Experts of a small language model.
Size: 8 layers, width 128, 15.7M parameters.
Experts: 128 experts in each of 4 layers, 96 GELU neurons an expert, a shared expert of 128 neurons.
Training: a variant of SOAP for the experts, 410M tokens, 6250 steps.
Below are experts of layer 3 (counted from 0) of a mixture-of-experts language model. Rows are named up (a neuron's input weights, with its number), down (a neuron's output weights, with its number) and show model dimensions 0-127. Each number is 128 + 32 x the weight over its row's rms, rounded and kept within 0 to 255. Numbers have three digits each.
Before each expert's rows: a language model's description of what the expert responds to. This comes from a sample of Wikipedia text that the model never trained on.

# expert 55
It responds to: Full stops ending sentences, often before paragraph breaks, and decimal points inside numbers in tables, e.g. 73.82, 86.8.
up0:127147086177163091102139087189124143103071103095100100097073084108101160163121052152119074124120100171103082154114095093128120142130113138071113135134090139126130100062096140166115113150137074099115112129113138114098116132097106131176072175108110049106161137096134131090107077170102134148033156148101114089131109085120190154176181129186119134136105108072112172147140159150141131137108
down0:130105087141204082129197110127182109160132112109082128113118112116210103161138094128118128092157124144148135163140094142133110099103111116160092115106096019134150121193185085111112123134153146120131118121138119104152172086124142168116166157148163137148077111131108156095146147085114193124152070100094088187179186115162159174132126155135149096132158109127136112086175076137047106146115
up1:119095154169127149145130143079083131149176198107180112183130167116125067142101091166158114141106143166067099119163106087113168061111129104152033143144141096163107138135098122103123119078062115099122153093159129183117175173208153104100095080110088130131075140158111086145122135185098146124107131188135113103154127118099098085095128157180146144088157120097149115104154120164155122102123
down1:103115150109076121130122117107093150099133136111112165180152099150113146137127161058101060114138127147156174099103145131188109140180132153186132150177116127126161131096092136148137128079093126137112123107152162144139110132062185109069084140106112080179157157101159167105148070089074097130160134139168153127156119135139179095153138091146136114061076087137092100178094111147016103126170
up2:063183110143048091123149098132127102145133122205088162103084092147127115080138117187107050082150089152178156120130133121174130135127123112126131151124148072137128152080128129095086132105148068124103118109117081119114146132154125137160095129101206100124127109124119112094121131124072143173134194112173130166132101113111095121131048159155158119127136146091040172212120131130130121087096
down2:151141181103093185091096142140141119137184099141106086146154075145133134153120165149140158104148141130105176113112061200147140116151102111179127098090124194124119129164131144060149147152138141120150182131102127127096097079085170117069141078183125122140132127100079114138113087105174061150151157116110185126055174151161203183146161193106121116154118104143130174116144109116164141141082
up3:201105131156128172075116155159072144076083062116165112134133107135128143139132122124130164161086121080116116114115090148138124128130167068151118235071136127069144088073113112106165071149099165173132077093127139168119089128109126135141186132185132178123094122134136141116144104178106160134129126103073111121106077140171092132009149152106131111138107108117165095127122151140126111124128
down3:099182191121118125108094087082150111138159142117050141107087136129069161093139165116139083165122142149154134137132172143083127144141141118116175131171144123162174105203083147102069198096104074130103139184113151081134149086094093119111141161084119116145118170137128147065106154174091121171112110152160127107065122170135168134182145106172118100106151110085149194103108143149101175136082
up4:140129163181108152122119070157111174120133162130134128089070161146177177160136155163128129123125142144109221140127092089152102156088124129131083147125143167159138164095112117134162112120120070166053208126115138136062103113151132127070158125149144152133124147178131086088057128154177120137073117138086101112070095163188152116110172190096151151129154156108121119096070115110116070131151
down4:160162111123089173142100109153133156093098159089143114128093182038075140121111127140117089195114117139139123106112161126133177107142139151145135208092152129083109104108187098130109098165123153151114070148176165069109192165142145158166105098123096140115152118153074075051118119055137143095133147133168128147115159149096170123117061115147154099180118064148150134168158120155119174123122
up5:123129197151083122151224109146109153161109126133100098102108107141167130109090123181164156143151129121120086212181112166127130151153109064171143119189148146170165119134156097070114147096118171062194131156127104108106136131144150148173196145141086085125129142075196102157115102145126152163150141150120141132116057173136124090107078127123154080090136144135094104097125110143108164154082
down5:063124116081146124130145173128107120120139141132198166153172106123164119136145136184133095130140172130134145068133108079140146106161097154118145132189148114136169156112056123117143147180097075149133148110097111127146129152150123115120029127094057118187085110168144117102114165107194034123158118087100196125100137085069113130151141142122167130095152135155075052149111122128121143121126

# expert 22
It responds to: Pipe separators between numeric cells in election, sports and statistics tables, plus semicolons and percent-semicolons between figures.
up0:083151112124125126181155106109119113143099184106173121112112151073138145130115156143076117123056119098129106144160095142092155096108110163101157156178149059166166123128144119080133179129134041096093151113090225117189097087141161128071120184153074133183102109095128141116099155077131090167142117121189106158162120159108128174123129148161105127085132098135135098092171157166136139079130
down0:111088090126158119091115179082162050136121124112097147093147100136103097140116103161150151136182155144138132128138134148192190130110110146126124171126122059184074084152140125126161183176138125157108070098195117131203153128093096146174138068111185128138148101147142132103122111146043054106129148155102171169141151073140112117115097095071158111177153082128130120116134103127147112159108
up1:160111148144122163101134098133086124116133137167118136081163118123119144068154108112108156140133095107078133153129093128107197119123206099096177124100136177121115127127114167196178105108098133102097190115132074102175112074132138140046132113134102224125079148082119199162133110147140137120104153120103124118085126067086095140093112118077163145118190097133080169178107120132088168102152
down1:050109143114186082134128156172181133093161182069143156093199094129103149118192114128123101159130117187066160190140157099127089167124086133114131149088075132109105138144187113073112107169108126140138196177099188141169184167091124134123085136145143116113156156135136129136131106117184109113133158128159161107124150111134168177120128144137128089064174148066115161121121108160128156097139
up2:177081151126114167134124189096193104118119133134135057070147093139167137130210126105081126101093125149105145148112158102162129122152124056103094115118111090129142123157143118154089126156134123104212154126131131119116152160090146110127157144142171165053194175113090188103124142093155183170153130118144156119124129159131160191132064083136186177108123092109155152125082107103140109091076
down2:199069117164155102134121114131153115113133178090110114121144162098132116096074156062154083115149083179160182108119102116157139093117120166068181130132092107119139112104102160120128095110125132160123159158091128086149065103129171141105076125115067116162108096098133060135218121049151079149124135108169142134112113121107097071194173138117106150083103118140129128171098155186130149145160
up3:130101086156106104155095165082102140111140138134145119155090133129105065112078096090150104087140149184090141122196206094076207145122093125116130143165084091091117121167160133147152113059101108192155128170172146122160103138101111125170129114184063186132099156129100061109070156166142122155195155114087087132154100135135119096138128112084100148142129147122115098108110073106154128161129
down3:177118122145127163140098155082139142096195107097089147111131173080131179171116094150135136095090125165118151121120123129162133139100123170148176124184102168171162136114143129173097079144136109141133102114091130124205140099103082039198146099069140141125101064117099134127081113107075176180123087160107120083174096163104127156168118134131127103119179149178088072086163164086145147134144
up4:105116144178130115171045168129121106111215138148135100164108138159117131091113108093133080178151094133159112092110138091083132121151102116165080072125070154135130164172096091130150125089148168106057139099109195094092174161143081113176100132141139155144143139143067161117078131090083222137105146132091108112113131139144109186152116125157204128090146113139094132157126128125119099086157
down4:080189081150126100121154135166130161097103066103177132120149094111124100111102141095126122135129173165148159131120164091162128104112097117126076134124147159116115166177143159089123074096108152044152122132101128111086170114157098070108147147105121177137163141106143105141134108099177117158125199157058134117146166177124113092111087184176056153206115126166112121124131142159116097112034
up5:092143093166126159148151115164107160146167126095066118122120068172163167094133109110113136085178205130139116141164088105123141075119146107148195101089174127152149096164140110107122164134107078096122093242075133154112201112188119135159107127121140190133060156149095115133158107118130133106149122117162113144176089151162122213136111101104155154102117152109122142113179094113153121156116
down5:187112129162116112150135118103070185154123087087172161133173125110116116130110129150126085133094121033178163141135070120149094165116101099129182120213111130116145061151070169140136093168080147114079133131132127119108126176148200130155093155141082142158159152088125069147130141155160096080095152079172075144141144186094149150153151138149108139086097144120155122183149170145112114122148

# expert 57
It responds to: Later pieces inside words such as ip, ik, igh, fec, ump, and age after an opening parenthesis, e.g. (age 57), storage.
up3:114155135117170123139108139203119101106183182098085154141067088087111075121153168156058120127128076107130121162116083141100095050186130096136128070067134071161154111077176152079101139138107171135156111103149150159137114124179163099113142064105109135106136108108093097119137121088108098137101116197127053168108103139107109153094101115119078160113138120149130077115096110088110120105161
down3:115100171084146131142135084107141145118097174139155119157145088129108112154203148080116062161171109135162137132091156089161112194140105076137061171131097142084072166144082100150162081092102117052106140140087119101121140129121153049189145165117121118187152142131119163100080166116158092182085143079093164171113171137117092112126158139081130150146103105091104124120129164160115091140118
up4:098110149107120131128118126124128146125096105111091147149115134138174116156207121100071187107078107114157092077202186139101142115191115141115128051122136150134147126130094084109121110129106164161090102131090151122103125136172117159220078135152092157153121109113081079132156096117077140143092109168109103139125114129121163164118053134102130154154179102044150172106117194116182104092096
down4:135153072087145112114179115091137145118105176134090119162102168148119159079114126149117110111105140112137148061077165121199125087172111178093149146140118174155102119140071146141126074145111147157093113206175158129158101113145130119115132126150150131080112122154152207089090078109100130095166122161078172210103120123107087122128144152140109196142163138187104163174155126164173164173105
up5:167119161176113173118050153130086104102105124133147148121146125148060141091126195159110169153104118098133086112113073119097083077131138171131122128138149156127134146111123171109119150117156105140126084182138105080146116155203116100101104167173090173093131170180126081118106153137067166119154156124015125128067115082135131132116102151091060169178171111146132079100138148136127132106126
down5:098142149093162121129131147140130162120148131099146068117112155128026098086164159126174131148093156135147122132151169155154173181174117135140197161067131109105198060110080106156126171147104144138158130124138189139091109183080103146094154097104126085137107122121143143144144127147156141077062192139135043106113095155090116100071136111157165135109137171184087138162123155132167128121142
up6:118132156122094167162181084088129122112128107137097126096185185144105100155128123179111156069126173136112088172052098121097198080132154149155080048066133086122088170127102151149116144183184112126144118124061168068109118131148122145138109112135072080129138076101133095065102134124123104094143146122129142202125169131134170120112130111125122107111151156080175131166117117156137063131128
down6:148106076157100132165085103161051132149164087068159089139068141149114108145136160130092130164129094161185068139127124108131101124113114135117098125081125135140132117111148155157125126184143115106172119061177173128163130144099074146075121185081083148143128170084096205093087107095145134157141161142181172087160121108158090115129143104142110104147179113189178125073163095130157146147084
up7:140142099134122168126134071098148156146193092114113147080104165140137111087154182144111134157152087056107140206122163117115052107122115145146098139087083177149115102098144177111157122144158131110121107176131177118053136162181174095119138139154107127122129120100125138085111149191121112062102127124113141130116072049179065136087123170112153131116084186112140102087081173142103108148119
down7:149080077094170070122175127169153051102126143140143148169099147124166168103162170140161173131126152143111155108092127166116129139076172175147133131122090113120140106132131104140084070157191112091126136084118094112166092118121104162154173102158108132151131075091127108147122199162108104125103059111112145108119086117152130112187183051174059126116118128103168140139167122166069111181141
up8:107138081116124132148177119151135055115174097118130100146058143195121148162126134178118121084117128146107100101140108177061187065086191127097110098134136143141117159157137041121146141220164136151060148132093170145150128104187143193175140163150127115109126166144155173156091136139150108084129127151128148157087157156135102095171136149165136089174097160134117102144097091121159130110154
down8:133096135165088124105109115098100122160097148124129117129162098126188100122161089164115117164091104130201147107114105161136155169143087097197129081130127171139117139174068084150155070105073134208100066079203081122136164131107118091113102133110154151133108100167133151117172167173133149132129131124125096091175105132135146109188073130121159188074103113155134093131041131087157118115107

# expert 25
It responds to: Pieces with k or j inside words and names, e.g. nec-k, Car-ib-bean, Zhe-j-iang, brent-k, plus whole words like attacked, use.
up0:097113138160165194220127084134099101069149122095155136128075125153150081117151133087082124104199150139138119150157119113125100151115137133125145118110147118157144154092119192117197110126146177078116152202130171089114127087137114121111129132104118161127172136124127127127089152098149169124171170180077128151085135078061140168117165114152167082090106194104126091154175089128124186163173
down0:132085108131119101099197182158162169121100119113064114120138135082061088146162124085175131141123117135077100161140124098165114159134083169092064105136165144176186160143110059126156152064125070137185167091160128192120094089131112127158099142159122163102125135122114091162139162140157105117178126129130108169120085152101161145146087091119181137082103103051122125168127083138110120121170
up1:095151122084090151116164145140143140111152193116110113113083064069043165099147114175123117129111117177121148154150137110079107149102058103092135160146144142108169097125092154113129179168118127112141159142116117154108162103159213086196115118089119112128099127161201116182051102131143114095091134096151137123105123086174145164135163078138127151158146161072047113151159131125129103119146
down1:167159171115099118170135066082118222142131121125118122089131128096188195118157085144163180144128141097116185110156098155173139173131144126080123129095148153119178106154154121162136043106109131145100106132178110139109145125056092103088141113083188131127171113033133096106144139188168142121098106119091147181102142175164130141116107146120125129137179122163145143123082110117094150081129
up2:085121130157101122118102136178075088112163073187152206123189150176172151105154176134067140144110134156128131100084115082126131113114150119181120121157102135164140182124143149137186143143112112136134125122151186131195147127136122105090107191129102144099132164159151103075184138089126108105117150091105115095081157058109073128157136145170134139175184154164148115075077078118146130065140
down2:183112123132144124110107154202176113096122195177100114120177138139132101137131124108143125071150105161179094101125121154149076147147189163127102128083107117076091200117139146181157155109079113152105124109173102100112152143101122051137119142065091121107148142128086130165155139147118161050129174189099054136187096094159175107127141124081139100101094106096135117105174151114100092122113
up3:066140123193227125145153142171121097106165134125108112072131105128159095152163185073165109160078099063118138136151162140126121078151125137128105097170120048126097149111098079148157121153109160115147107202104131160118108133151136166193113177131137154122118135147103112057105149114122132136149083148134136197102154135154165066169124129146210163136137150130119171131114182136099159125105
down3:137189156092105126128149070134142102184142139113061104094145080070146069103136126144132089098104161119141137141126120122147147175127116082160072101106123134135167136161087088121139106081126086101127164086109142228045130155137081116143070098079163092173157167101146137156109079142115137163163170168173132175160142128122093121147097146051153106110100118144175109125152107091143099156154
up4:101138128164142128077129060164128120166113154125112131106195138127126213148124154152078138105075120150063053073124092172161115149150118108120157153150146197160132223074148147161152075145126133160155091150123143106138189127120169145173151167112134094114132106164092137103165207147082180104106147167086183107129082119160163120127152122150118136127146135127140109109124137120185159113137
down4:097084166110117096110102176091154109094070090077182198104127164157145151117147110155135125151125146124192069150151171112137091117112088155167064149159080118147114092188115164131141114111115150123192144057135131121121108042150118138064160111157128121125075133132103159138153119112139093147153137108141082091182177127047123160103105130122156171153123196093140112151135112082140145120094
up5:126129190103095147084144125091152135106147156140105137165067116175109143099181132146104087144071133124158130124097148130141183125127130113205143128144114091128106116116128184123165107160111151150152156194110165081129128195130148121120129161105097105106194130122134115161127112105074128044134138170115116041131165158095129095180108131201160118158153224155156124169068160109122091129108
down5:146061117125163064135148137194143100108164112139147143178223133176123167202107148137122084141156132169114120105109127169127145111126150186150117083095121100120137116085133131132200095110153139167129125156109126104188091063130110188105130121136150069175159106096166115141144068108104094150131072110151133175106130070160106092103123117086088129093103132096111175138165174082136118092158

# expert 31
It responds to: Opening stems of Latinate words before -tion or -ted endings, e.g. elec-toral, direc-tions, indic-ate, lec-turer, connec, produc.
up0:170149153104141110119113117115104076106111118082121108118117179099183091177124146180099144171096113080175108102120168101112198135115142116144150210110069103133132156131111159131158143137135072053073141139125181137121079131151129148157175085149145095137119104132089107176121151157112119099086154163075146110082103163162132144125231107122131173167186086175138150128114129155097082161107
down0:093169121101108095099113134134111168123096176148116102116102133150106091170110135122144138116109083206031099130125109115107081172148078148132144100173123125141151031157111089111102082120142143143093192132133123096130168039119102173105122139134098147175110126160126118100104163115074167110118108107156095142186170122162194094153086092075111098186109165144148164130088079128141130107120
up1:145113107131145086130120089102123107101150088080113097087153141187108081096135107130125139189134123112157193060150118176096160092122141126064124137097151152140166144088078175172103083178117120211111079142108130084154112099101126178144082088164145140121121137147123100158084094139094112155122196123115155091169139147163130152072157138140111123108072132154051179152143184092142171110100
down1:064166159163149161096142180136140175235082123137114163127059132116149077139117123161104134153104125135133148191100099084103120076130047132186138157106151111146138103150147138132139147081156157108081147156171105155106111140181129187103141107178162119112160105150131123183140128125206166156132073118106160161128088113099104125123113138134124163127142095214173098121119080136131111159119
up2:078097135179119130087084056102124152148112136146080084133118162134126110147157151125139172099129179132139114090128108115052153137161139201179180089150089098131124186185118136160181120133116124173094114144093145115064092109177140156147132109145158126151136151062118137123137103156167165187130075136162111139156113159197156131065101132128152129074106136140102065186143099106176136091097
down2:125124074058131108153140133079132101167167134141092182184160046055125130097159120167137140118108124091151173164165112147160088132146108093089169148083147122140109099128161113194124107154087166142139125152156116111174085164169080128151162136113155151106138084135201104135099146163065130130113143164140168145122121119112057161172193163184118094150135139114068086107148137133110096096095
up3:118091142118136160150084108132172141146152149166136048110146158099112106136154072099139085093144085156138152150121146075140184099131142095151084117172111111172140184132071100128060151137170142101111107092118160188152131090151080160111162120124186094142090114102079138102144154208134166132100163152160152068116125119098135128120114110031138082156130161072107129178119169116161136108080
down3:119144143072105119119094126139127136080069076136138097097080108132068215082127123104159153077143095192153110181097104115078107124150083149130139179169146109074152123087141182101112121130102122086099098143112116117079183165118151142082125087119122125160152192158110133118115076116177148066116137118087088155047161134140105142109097146132092077136148158144135147094130131187137127194118
up4:137125113172125121139152118204129172117145138176131136102121098101111134093174140126127139148116154102157194160098116140166081090145091136121092113069143118166123159157150138192181174175122094193196145144163078053099172100096144127123144103127166156094143158178157131112148180138126135186109098132132132099162139145101114155129214122126115157158130081146129152013147124168145126131099
down4:109172211085106115139136101190078118160051131123128102127154115170160100164112159133146111089163123164108151135101196114063154185098150142129103096144169106140170205137149145080086104167110111114071154188119104121111086156112129147161143147137156180127139127087098124129058089136129165096101103106138161204121130129137149145125134150057136120049108128155168136140166149141132160116151
up5:153131165107090134112085155125101113109132135155069127156133126187088058168069143099171136120168133169116146111114129147071121101102104167066084158095180178168112187085053098090121115183108135153086106100117128071130154101092145107142121106133093093113156147150093128122126131146167093172135092092091111120157109072174162123110141116083184099147129090191130074117183070103135124135137
down5:125189141126100122158150119121121135106121132165145145062149110117147142116172144141130124168100143126106145127139135178126108143181196126117142151167124160097193153098130162093158139142152087165112118080116189099119130154168118151088085174173202119150152130110151112109122068123137107123135133131128089176146072145181107088143100191114150080068084127138123027136138195090105117031122

# expert 10
It responds to: The word "of" after nouns of part, title or relation, plus among, about, containing, as in Earl of, part of, round of.
up0:103122173101108154067138143099127106134083127102062134118233183087167151100184152102172109178153178153146129144175138113115099074072049099097140123156108141124181138119104138123089145150127140101116132098085149141122096158150143081101121147146093134121129101101163115151144099158169108099092063110077098177115137154154114135124124130138084099140178168162073169111132138156212106128100
down0:122126087134148098114188099085096134159111131191165111162086131189155124094194086127146115155127109128101121147148091139115172156185170123118166140124126136139074134127121084141071100124067122146114158114089203191110174093091117168106144132111104112139185108149118174110126180115115150147171108061100164120140115169135057135160050182168159156126071168082136128095141132092148119124125
up1:127110114070124161133110123134104086108149152096164105109105127168146086085094114165103178178175054176115116168149136088178214140130150088100144104148103104136079121083103090115139086179152134107169147092140191131150140123107161138126147106125125122179111204135136064121124074118054102092112107129110137106106187186154145154150096128135138063133146147157138097129125116070129204126142
down1:151107078135117145131116130158105127134156105124161123101146109080138127167099089110141115146163123138148146120089108134186100088142106184168120138072100131098172103096146136130071049148167111184098108043133111119145234144158137080155140133103174159124118146150159137150109132105145124121103131105194121110140134170108107154076092100184141136071133097190104191152094122109124136226157
up2:187186092155145143155081118139118151173142105142112098160161111132125113092139166158131091059191168092139116159127090128123106076109118123102168098113144066139129184109120176136110068145174125171134114180113148080163124139203115130120145122130137146122115201112129062113103152168100116140211135148111077156131141065125097079104143149123156122133146088138165153125134082080092184083077
down2:112141079099145084172181147128126162138168118151193078111124082143076079031153172072098122165122107216154188142111104131122152107106178138131140142144090140100159087134165079137179140153183163157179149137139125157106099135083100156164090099096145118103155074102153161131113178093172127112109185151111156132121152123143138168163143123124163128112172154133135102076131175149111106167148
up3:174073150172122148124107167127151075139172137138114097171116123156089184152081141119076134056100133126162077137157130156210124110123119093121129112141074071121145129187098102107134112065124125144161180168131153112146114119176168195113111151112091158148104165178071127178096097115156115111125176088101102115165101086142168104109153115059156121112148104161113106070103171121143128077163
down3:113151144129099153101137168117121124136150133166146146129181115066153101161131126126156130126139099111153137157175116089087129087131075100130085159234121075182142134131120110105149166205119087159111092151157136173099099134081145172098102147117131151095139178158171130112129095097162099109152120131091052076082095165129147215074089161185086116144148132090152134165111172124103148143174
up4:086084187190117179121140135168189085072113211143073121133124143128100160078095143162092179108062120134144132124102098140143076138044179186165086120139117085120080155114127167146157108089137110144170104105113150122122149144152126061110101066122179197154111118087133123101098083136179111133162164142104121097140107107097105124123128161127128165081122141104118167145146125130098154093115
down4:095127115157159109147100119140158137158111076098156132145164083114163095153152092111132119105160146166146141162068102088145080100133113138126146115160115146135146097142161067136084130108140156150139154081184119102080147096139128140121152101161150150095141075127114110146161190117139097076117158156147120140141113141128142114070109150127133128140055119056127196106255059160187157121073
up5:151148161085119143120145189170172086139094112130125136190120075118110186097147074095122124054124098086148137126166118100137104179117077093129157141132095133098140126169122108135130179107082168128146113195127089164109085146084118098119097118113163146130145131151096053155191161154119130197105193084151119144106100108109122174091078168114139080099145044131151119126078121109167135145165
down5:084136059119125116075127178099135144106139154116086115173135147155108135155110111131182190144104119178150179167165121126173097140075149098147139135078145140143111094091132101142128110181146126095136206191116118120079130135075105083106066090104125164144151067145109210152107188138123160187135160095110150144107105087158130104119176102185170084129175112171149095085130121140101103116124

# expert 29
It responds to: Noun-forming endings -ation, -tion, -ment, -ance, -ence, -ity completing a word, usually before of, to or and, as in replacement, differentiation, balance.
up0:108123137161175211148184066119118120076172145118140061137148124121101127073117135130110135142119104115103084103221142138087126142145113136151133143108185170115125162116072107124090140102157131081066039089103113128119180106104110132138140168106139174122187119167128105117112152102101149211112151133119119142119108107131099129077116168086112209142136156192079087104110141113115146146103
down0:052161161130097123165121128079110072157112141123133216198112151086153063161077120148113198126104162119152128100116127145164103180168135130132155137131137143116060158201087148084138162187128161116104137155137083123120119111179121151124097151148149118105146121165121151139078088131125157064120099084135170172082184133159126096142148104147149079122155155141171162119157115108158166080091
up1:116120122116137134134125103147105140103078170170156089141140132139118093127162088127065107095130140106121167124157095094169096156148136120132088079145104132149115140080153108104151189132098144080102129114121157173111138082064071150130126077111145113096112123130161139080081146123156168187144114079152160095172079064128098120194176174132099106224131212149171164117069106140092108110165
down1:136156133164104158141129158102056142113113137129130092128124075085138092121121139149166146178120113128119136101071151183134140113105156102088102076181148162108062100093163124092091138088131154107111149124189187073111129181148086103143112108108046134095130040125163152131148152181180131117097223119106162134147096143102127120149155142093183142070106097127115110138166098077136134167152
up2:124112100102091154104146132139124082077137104130071166099215105108131121077133123242115097134123166122095079115150101166080120158131162112137112085124163127187124157098112157157134131122109135099053187131138099104140111132091161131177128081103067146138154133118173134159140207138137151141163122104134217149181133090156128133086156131144126095116107150144143138131035088143134126141108
down2:133108117164105140151154116149098078171123130176154088124072113172169138153152121142122153158161081157054192142120156137127119148110134134119112148168123190146141126170107103148143132138121122054128108077178165136142168134136156131148204172100196120066095123110069133102167135199113078095168103175162130117132194140102124139087114088147102130111059152133187147150152157095094117150180
up3:157097170127115125167131170032119089086129119169102185106181116129149159089155140150160088151092107124067161107130138112105101118120114047131085094145175153123083153137147162126176110194050149161124073095086151165138117112166151170186134097091141141130114166089117138131084133098086136109150187156106117126100078179109154147114160126118094128146101180171102103119125120072144158111159
down3:113137077180141146100153133078078180128114102128107092137128120083116116128129140136109159145135207095139156112104146127165116122099139183106139145114174180085098126104137138122101146092080181040157136132114147196093136178120102136105122113098119179081127061150131205092193055157151158077073150111173153120140107141156126115134149084087111090150121135122107151158115126064105127191123
up4:130147147098155061138135107143115074184157128128006108164175136180145105156203158091149160132071106144095174109070098154130152171157062094152144141128115080102089133104109125140152135165107140139099114137175116130170111134142130081126151149059117126164145105120164148161137146110134111149107108161200113124148141113132115136067157074115076177097119177169124152154106148112111084103092
down4:152174130217127141098158136151102138148110164156140151129136098067095089136145171145126150133126162108105105131067133080106110108121124125103072064197154169128135127053139119083094109068160096148140160094129143080106127084129081147115136120033085146148098139091122141169119172119135108119085121094114177144123095152182126161155107140160151155106101096113192199080125096158095123144172
up5:086174204133103148091088088161130120124100109102081119129088084107152113120119148096169097129084131112141156118086139129081174119155058180127165069094155125125159165185132126099142116073153074111118146107087170179172137085104125138172112114117110124087186141127137159215111141149183132096093148153099107087066148128128135117063127114165154094130133117139152064150142157059128133116167
down5:070138070128069118106159113131057105091100147110184102110159116122120149139126158072109153108074093122091135157147129159085166104135113125146131193094159140118115148086181207152103066072078147189138131120141118154085148170132178118128117088150131118141184093097055149105130142149158147111065106145080153112153129157170150056111089185089121138097114151167152112119125098099118140136100

# expert 46
It responds to: Adjective-forming endings and whole adjectives before nouns, like ical, ial, tional, political, military, as in surgical masks, radical Unionists.
up0:095153152156132136164144151121110092098160113110137108168073163126123113079100110092135124080111098142232105122166162123089104140164110138111107124174153104144180125152122107077186167089130096146091171185200123125118131123097121085106094161072163181158207145119092103122125153141116081101076172127143170103122146113137082130160137148094103119153118136072138083093104145170109109130037
down0:174123170113148100118115082171146109134119170165102181125128157146122122086068194141104161102130153084098138137127127158112154140113166124106110070145096064148097159101131135191114111160140110139110104145093138148193137075089114104156147066172115140106077148106123104146169131172128147143170097058114100188118144179141115094094138212158103142143170058124166163173180142107131146086175
up1:097093122136176111139069127128077165069095147109111106144161121104128190077119172120096086167087065147105144150105150177166136131137124187129076043151125155142108102114127121109158147154110153088121117152123131188136085142152107166122140125121186162171215127123138164128083196080095123103126057042158089096121163141154145122144124148175125142098134160143101094109131159094134112106104
down1:131108129164104122079151111139147059118140100110114075146129180127119094126094136095146125110125195128153129109155115146171085128133153106100103140063145133187123099134175148126224136096165131090089109164140101190149137130164190139193140059158216129160158134129090112099154106102116141149093135157187163122159173066141131127132101095130096127129098077133172135126127102090154106085199
up2:131176117120147086104145118116077091106094121148112160078088103111140107101116143174153075097148131126114098104157142115104128128083190176114089150090173153128098122120108100182198173137154105138153156106139110159147120156150089127072043126140106074104102121184047193133124194138095150168119111182131136109119100080128173119092102111122156127166185146153110080125145098129157095055104
down2:120097132131114115163146151120110179074115094162113102095173166138117092208195149140121122164113061108099107134130135120118192108070078062184139148127056115099136128181125107104150157123098134102104110167060133140144109114106148135120181085119116141068093123149171118101090090093149068158118104122115085075087139174096096198125126142177133155099079110138142149156116126119064116154141
up3:181162118131149131096063089172065159155065156160130151147083167083127156129124054133130155083109090183073175181160136130105189082199082147120153118177110123132129178129084173104118096145142174084171144150151099137092092082146118142179131068119149133122116125112116080132145140100069138144140141157182149149126152089153100103152155151141106104134102147149073097122144147126098115165174
down3:135125150186144156085113140151117112148191132137073120122145119121094090201173207092101144154154143149161087135140127061123109146108139114130155158151128098140114137159128193082154068084160146177136171153108091115092102109093122139168177101118207131113154195110120170148129080131094127132149154116099107068083138090105080090144187112164094129127094062168099083148125133135178130159120
up4:132160136100120190120079140134135146144149124144158111105166123083126134170131055156131135132148146127146139200134126179105176045058119161080125125109096119166121116073177152133160123123162107095143070158109131098107181167154160129136120091143126176091187125101143141100102137176127087066094178147085119059129163160154122092185116108152157109131057119201093181112156141125128127119122
down4:115117152086117127157119152051143166144131107105145185130152129116136098179101143137152152142128056158112166162166175115088100073087109109127109140086138132145099097079163099040128167110092110135110152131180091158150096150166144135116161155145093101150053110133105144159124095176111157171135134098080113133172079132141172162124117141007190142107135079113123080107102143101126101117138
up5:084166184100174121157029098144112123102112146110131099114112162165148110128122106115106151153074148143157113133115149078056154087104168144101104169177198149100143145117128113125111168098129149139154081101194113136066052099129178076075143157168112143155105103092120116160106112083173077164157150094130095079121115141103104140134099124140125120103102157129117107191091138127165160056137
down5:172090195134144109153101106118060125120143125114147130095147126128157116157121130130129062131088078132076103120171134181082135107146064135136053081117162139121205098182120153137127109165080102178172128136121103139152126225138120165124114106127094116156116110094201165126146103141168130149114119097152164157084078101144111174151131118199118132122183123133121175138087112176133147081078